Below are experts of layer 5 (counted from 0) of a mixture-of-experts language model. Rows are named router (the router's row for the expert), gate (a neuron's input weights, with its number), up (a neuron's input weights, with its number), down (a neuron's output weights, with its number) and show model dimensions 0-159. Each number is 128 + 24 x the weight over its row's rms, rounded and kept within 0 to 255.
After each expert's rows: a language model's description of what the expert responds to; "comes after" lists some tokens at least twice as common just before its tokens as in all text. This comes from a sample of Wikipedia text that the model never trained on. Tokens count by the router's weight.

# expert 3
router [113 122 103 124  97 145 128  99 101 136 146 135 142 169 129  92 107 129 127 154 131 114 129 142 130 130 115 113  98 149  91 167 111 111 147 109 123 149 123 150 117 144  83 148 143 136 149 126 160 114  82 126 152 151 136 122 113 108 147 119 127 129 105  80 146  82 137  95  98 149 134 136 110 106 122 130 120  69 136 134 119 137 118 113 135 119  91 113 110 137 101 126 161  95  72 161 106 169 165 106  97 133 124 142 121 152 121 149 187 123 101 176 200 145 130 147 155 142 156 133 143 151 119 135 119 110 138 168 150 123 106 114 125 101 151  64 137 132 111 161 116  68 132 163 117  99 143 129 132 184 120 126 152 113 100 169 113 143 111 150]
gate1 [135 127 120 121  90 168 115 106  89 138 108 172 134 149 120 151 135 130 130 150  96 117 142 149 143 104 119 117 115 149  90 128 107 113 114 136 107 100 106 154 174  98  81 125 138 133 115 183 142 124  97 172 116 124 106 146 143 112 118 144 151 154 118  60 106 135 141 128  99 125  90 127  96  85 150 157  84 101 119 133 127 130 112 119 155 122 125 149 115 134 113 110 138 139  73 132 136 102 123  94 112 127 114 159 141 174 167 115 128 144 133 163 128 140 122 122 147  83 137 152 121 158  96 100 115 106 133 166 157 134  70 109 123 117 137 106  52 164 118 144 119 114 133 132 129 111 102 128 124 142  93 145  88 160 120 144 112 159 174 151]
up1 [158 158 113 118  82 131 150 158 110 136 112 174  86 133 129 110 131 144 157 123 147 139 137 150 136 123 146 136 127 140 114  99 121 117 136 134 151 105 117 118 171 135 131 134 155  98 150 165 127 126 148 143  96  89  78 150 132 112 137 157 157 157 145  79  76 112 119 155  94 117 105 145 112 105 142 160 119 153  94 119 152 139 124 134 129 139 161 162 139 115 106 145 166 165 134 153 156  96 120 129 103 124 121 169 134 198 146 106 104 132 122 149  97 126 108 124 102  98 158 160 142 149 113  97 111 131 111 152 127 120 116  80 111 118 111 163  93 129 107 174 141 138 166 148 152 129 120 139  80 133 100 150  90 191 116  94 114 123 155 139]
down1 [128 186  81 146 110 126 132 130  89 204 110 133 149 164 125 130 105 150 124 112 177 171 122 132 138 128 170 128 126 109 128 108 147 105 111 128 131 116  88 185 164 135 132 139 119 125 121 151 135 114 138 128 118 133 101 152 199 121 124 161 131 145 124 120 156 141 125 122 126 167 104 132 121 116 143 147 131 118 142  91 154 114 113  92 104 122 148 146 206 125 106 160 139 127 146 146 135 127 141 116  98 113 137 144 152 142 113 113  57 115 165 157 106 116 115 128 141 128 168 154 121 141 115 107 113 129 218 138 111 156 117 130 111 162 115 137 121 108 121 102 136 115 126 126  99 124 120 133 145  82  96 156 131 145 104 124 102 111 127 124]
Description: Line breaks ending list items, table rows and section headings, plus heading equals signs and quote marks, e.g. "==See also==", "- Happy Days (1942)".
comes after: "\n", " |", ".", ")", "==", " ="

# expert 26
router [113  90 118 107 136 107 107 135 101  84 118 123 130 137 114 149 139 138 161 112 145 100 133 143 148  92 101 106 168 153 111 156 149 157 105 106 125 113 184  90 121 135 117 160  91 136 142 143 156 102 120 132 153 157 147 148 120 120 166  99 117 146 100 145  93 117 166 110 136 125 106 146 123 113 136  90 128 109 128 160  82 126 116 118 161 129 115 145 116 129 108  92 127 121 126 104 151 130 124 106 150 199 125 123 126 153 130  72 191 181  99 133 166 148 134 161 163 145 155 111 153 106 158 159 121 142  97 124 126 141 115 121 163 129 131 108 101 125 171 131 111 135 130 127 139  95 152 122  99 157  90 127 122 131 165 119  79 183 135 138]
gate0 [114 171 158 138 133 146 135 145 140  91 129 100 119  82 168 122 139 130 163 141 101 115 110 178 138 191 118 127 130 125 102 172 123 131 125 125 152 135 127 127 114 139 135 102 143 102  84 151 114 131 139 150 119  67 111 151 147 116 110 137  86 121 119 139 121 127 166 126 125 114 117 138 110 168 146 120 163  68 138 128 186 132 115  99 119 107 161  86 152 131 147 161 148 174 102 113  87 131 130 135 187 124 134  96 122 114 131 169  85  96 153 131 160 112 129 144 173  81  84 142  98 170 125 120 143 122 105 128 109 125 141 141 148 110 122 106 140  94 107 107 156  99 102 138 131 125 120 135 147 101 128  91 146 114 110 150 141 120 135 110]
up0 [173 100 146 122 179 123 121 106 118 147  94 156 101 112  99 127 138 117 134 119 143 165 170  90 125 161  88 131 111 137 118  81 130 122 111 136 113 168 124 139 140 126 106 100 107 163 144 125  95 122 110  85 134 127 120 119  98 145  98 128 116 150 165  99 103 126 130 145  88 101 116 103 115 135 133 158 151  95 147 157 119  84 144 141 136 134 164 103 143 155 100 139 163  75 106 114 141 145 125 118 132 107 157 123 160 141 106 156 135 102 157 137  54 169 110  97 146 106 110 137 116 136 131 113  97 136  80 123 103 153 123 124 205 109 125 118 117 123 161 108 130 106 164 143 144 120 121 146 133 137 119  85 123 123  87 175 121 129 144 109]
down0 [106 115 129  97 160 119 170 137 121 134 139  92 141 113 100 124 123 105 108 151 150 128 147 139 210  80 150 148 150 112 145 105 148 108 112 133 138 133 123  82 181 132 126 115  96 155 125 130 133 124 146 132 150 149  88 144 102 145 160 141 171 153 104 120 154 133 112 121 124 147 130 107 127 101 156  91 106 160 154 107 118  98 127 121 166 133 137 128 135 114 120 102 102 126  97 178 140 164 155 143  97  79  88 168 170 132 154 141 144  93 107 123  89 149 144  99 107 118 160 112 105 127 147 128 152 120 144 117 101 183  93  77 119 147  94 133 107 140  91  86 100 118 103 100 120 125 137 138 125 159 121 135 124 127 152 130 113 130 153 168]
Description: Single letters or short consonant clusters starting a word, such as s, l, P, fl, tr, as in l-ake, fl-ute.
comes after: " the", " of", " a", " and", "-", ":"

# expert 10
router [ 96 100 150 111 121 129  86 141 122  92  67 155  68 163  75  96 154 139 139 121 105 110 138 151 153 135  55 124 115 132 136 156 121 126 109 144 127  99 126 139 151 122 135 112 154 136 142 126 130 188 133 161 131 119 120 122 112 107 153 133 109 145 119 108 122 137 108 120 139  98 117 173 110 114 111  86  78 111 121 158 126 132 193  97 123 148 117 108  87 153 128 117 120 164 123 110 124 129 129 130 163 144 133 113 129 180  98  89 155 133 117 139 145 131 153 133 176 121 123 104 123 105 149 162 126 145  99 147 116 108 112  80 122 124 137 121 140  97 151 160 118 146 114 148 146  90 153 118 142 111 122  79 121 105 172 129  81 129 120 147]
gate1 [134 145 133 106 183 156 133 123 123 134 119 115 126 103 143  72  98 140 147 167 126 188 116 147 116 148  88 119 119 100 112 149 136 144 168 183  93 110 113 126  96 141 113 147 123 176 157 128 119  99 122 120 149 129 164 130 128 121 105 146 125  99 130 117  88 144 100 127 138 153 118 154 126 116 135  99  91 116 143 140 136 119 120 136 164 118 116 179 129 132 123 109 160 173 120 119 136 134 151 139 178 170 219 142 103 176 121 122 128 114  95 131 165 162 123  85 139 126 109 143 120 107 159 138 137 103 118 113 138 133 144 120 134 151 133 110 135 154 173 117 104 111 116 118 141 109 113 147 130 114  95 166 121  97 140 167  96 101  89 129]
up1 [159 149 117 143 165 169 105 162 128 131 115 157 124 101 155  82 140  94 155 140 114 111  92 130  99 161 110 154  60 140 132 131 103 149 134 116 123 123 154 103 113 135 136 117 156 166 125 118  89 146 138 120 133 112 155  81  83 116 161 103 110 107 161 128 106 147 104 120  86 130 163 156 106 119 148 124  99  90 122 126 131 134  86  93 123 134 103 132 129 151 100 107  92 141 136  86 118  86 123 153 182 131 144 129 126 169 119 124 154 108 116 182 180 156 126 110 163  83 141  95 100  88 141 123 110 123 110 141 115 121 133 104 103 121 129 151 122 135 162 111 113 150  86 135 138 115 170 132 126 134  93 137 124  96 134 150  93 133 123 134]
down1 [147  88 160 138 130 143 151 142 144 140 109  65 133  98 119 115 134 144 102 137 126 167 140 166 130 131 142 180 136 111 133 167 125 107 130 106 122 138 142 114 116 127 140 147  96 111 144 114  69 135 120 111 187 137 170 165 139  90 126 159 121 102 126 101 122 149 163 117 122 111 167 130 158 152 132 159 141  90 100 130 132 113 135 150 132  94 142  81 134 105 128 166 132 102 143 125 163 157 167 147 116 128 149 101 152 116 152 136 129  98 138 140 150  67  98 123 135 140 157 111  80 115 118 123 135 142 140  82 163 158 152 139 137 122  83  88 102 135 149 151 107 134 141 169  99 131 116 124 116 120 153 150 111 172 132 118 153 148 170  88]
Description: Last digits of years in bibliographies, filmographies and lists, e.g. 2009 in publisher citations or 1939 in film credits.
comes after: "0", "9", "1", "2", "8", "7"

# expert 15
router [135 127 124 131 112  88 124  98 153 100  93 179 123  91 140 148 130 125 131 150 166 124 103 137 115  97 109 118 120 138 102 137 118 121 132 103 133 131 144 133 119 126 122 139 108 158 141 116 166 109 114  63 190 135 110 139 111 177 151 119 156 151 137 130 139 105 145 131  93 109 123 132 156  91 162  85 117 116 104 130  79 100  97 190 128 108  74 153  74  96 130 124 155  86 120 118 137 151 124  96 126 160 144 160 154 139 118 133 161 194 124 126 146 170 116 109 134 104 123 135 127 151 140 149 122 149  66 137 131 119 126 160 151 117 139  99 101 102 128 161 141 130 102 116 128 105 134 168 135 153 109 122 111 150 138 138 112 152 122 165]
gate1 [100 101 101 130 101 155 131 135 125 136 101 135 125 137  69 117 189 133 143 141 144  86  82 134 145 125 131  99 115 144 129 146 122 149  88 149 149 153 168 131 115 146 152 124  80 133 134 144 118  93 108  90 146 116 126 125 128 136 157 124 181 147 178 177  89 145 130  91 122 107  96 142 137 150 185 113 137 113 134 154  93  90 103 146 143 149 103 125 130 142 121 109 126 128 134 101  93 146 125 148  95 154 110 169 131  99 130 145 122 138 126 144 121 175 112 126 130 103 137  74 125 118 130 140 131 159  87 161  88  87  99 151 147 123 136 139 133 133 116 170 155 125 138 117 153  68 133 143 143 150 119 103 160 145  98 124 152  93 141 113]
up1 [ 95 112 111 143 142 144 147 130 136 149  98 114 133 138 137 186 162 136 125 117 130 115 131 141 142 174 134 116 119 101 121 132 123 105 134 147 111 151 144 139 138 153 115 123 141 166 147 117 118  83 161 117  95 111 147 161 122 168 154 110 170 139 133 145 129 162 165 119  73 115 114 121 132 140 172 145 144 118  96 165  66  78  70 126 110 116  71  96 128 114 103 126 145 150 148  89 119 117 113 136 150 133 130 196 140 132 119 118 100 123 110 145 108 135  83 134  91 132 122 128 115 137 104 175 142 185 106 146 135 115  61 169 149 114 143 132 110 103 168 166 129  89 135 128 124 134 109 153 125 141 124 124 120 148 118 134 121 129 107 136]
down1 [127  96  88 119 162 119 118 113 117  73 130  99 127 115 122 139  94 113 168 112  67 118 144 130 168 129 135 166 127 125 112 136 117 112 102 146  97 129 134 114 134 129 100 124  78 101 135 117 123 160 135 152  74 147 123 166 128 137 121 145  82 136 104  91 133 136 106 129 135  82 140 132 140 144 129 141 139  90 113 118 162 167 182 105 109 105  98 121 159 127 173 121 159 142 124 124 138 170 121 134 123 102 156 112 125 132 110 122 152 128 112 169  99  99 141 107  88 147 168 138 153 141 133  65 133 117 117 103 162 131 149 103  66 180 111 108 154 137 147  97 122 106 138 114 139 142 159 133  90 157 150 151 123 104 143 107 130  99 147 129]
Description: Digits and labels in population, census and election tables, e.g. Turnout, Candidate, household, Total, "%", plus infobox field words like "Succeeded by".
comes after: " |", " ", "\n", "4", "2", "5"

# expert 5
router [112 111 129 140 138 102 103 100 145  84 130 159 125 145 141 127 131 152 124 113 144 118 172 148 146 143 121 148 113 132 121 158 126 118 114 107  59 116 166 111 150 117 133 113 142 139 131 152 123 144 129 129 155 101  90 109 119 114 146 131 156 128 119 122  75 158 111 100  75 116 134 144 118 108 118 120 109 162 127 130 105  88 148 101 139 183 101 156 158 149 116 114 145  74 117 124 152 104 177 141 113 107  94 117  66 123 110 142 124 131 104 119 135 162 128 123 103 176 130 112 138 118 143 161 153 157 100 138 169 105 138  64 169 127 114  92 106 136 109 169 133 134 112 174 176 114  76 162 144 112 143 107 112 141 146 140 136 135 132 149]
gate1 [107 131 126 142 122 139 140 117 127 146 146 142 105 126  78 135 194  89  86 103 126 153 135 138 117 123 110 122 124 117 131 151 174 108 194  80 111 128 140 145 175  89 110  94 106 132 151 142 138 114  89 125 160 131 116 115 143 163 162 112 163 110 125 112 110 126 132 128 142 145 131 121 110 142 127 124 151  90  91 157 112 105 139  78 100  86 122  91 126 131 117 141 177 129 120 110 108 109 149 133 135  98 189  74 150 119 135 155 113 126 175 122 156 114 131 148  94 117 133 107 112 149 126 121 121  99 100 158 131  84  82 104 156 128 122 161 147 170 154  93 122 118 149 148  98 108 114 132 132 149 148  96 138 137 135 116 135  99 161 145]
up1 [168 117 135 158 156  93 152  99 171 117 113 125 123 117  89  86 140 114 101 146 151 155 142 111 113 137 112 122 161  81 114  78 123 103 140 145 125 133 124 128 153 131  98 115 119 111 159 160 115  98 128 146 136 114 110 133 168 151 135 130 154 106 138 121 143 116 101 135  88 140 136  96 101 164 123 100 144 126 126 102  99  83  67 115 111 124 105 117 162 105 136 152 193 101 113  88 101 105 137 127 134 116 164  86 106 121 110 203 130 114 161 109 152 140  96 101 111 123 103 118 162 148 106 120 126 104 123 158 137 111 138 129 163 112 140 117 142 187 120  95 106 140 134 154 109 179 127 149 138 133 121 129 144 146 113 127 152 108 172 122]
down1 [129 156 113 105 116 122 136 127 167 121 177  83 137 124 117 147  90 126 134 160 116 158 129 123 124 126  89 130 161  94 110 110 107 208 148 135  79 164 143 146 139 161 174 132 150 153 124 117 115 131 161 122 126 113 103 138 128 130 171 107 117 134 149 101 139  93 127  77 128  99 150 111 121 120 134 154 173 180 107 102 117 178 115 132 126 107  95 117 105 114  83  92 146 142 122 141 136 122  82 133 124 122  76 144 137 118  93 124 162 136 171 147 161 155 143 118 146 127  99 135 145 113 142 123 112 109  82 121 103 133 111 146 178 141 170  97 105 106 131 118 115 151 112 109 144 144 148 127 161 150 165 131 164 132 122 140 119 108 111 112]
Description: Finite verbs and auxiliaries right after a subject noun or pronoun, such as was, had, have, are, recorded.
comes after: ",", " and", ".", " he", " He", " that"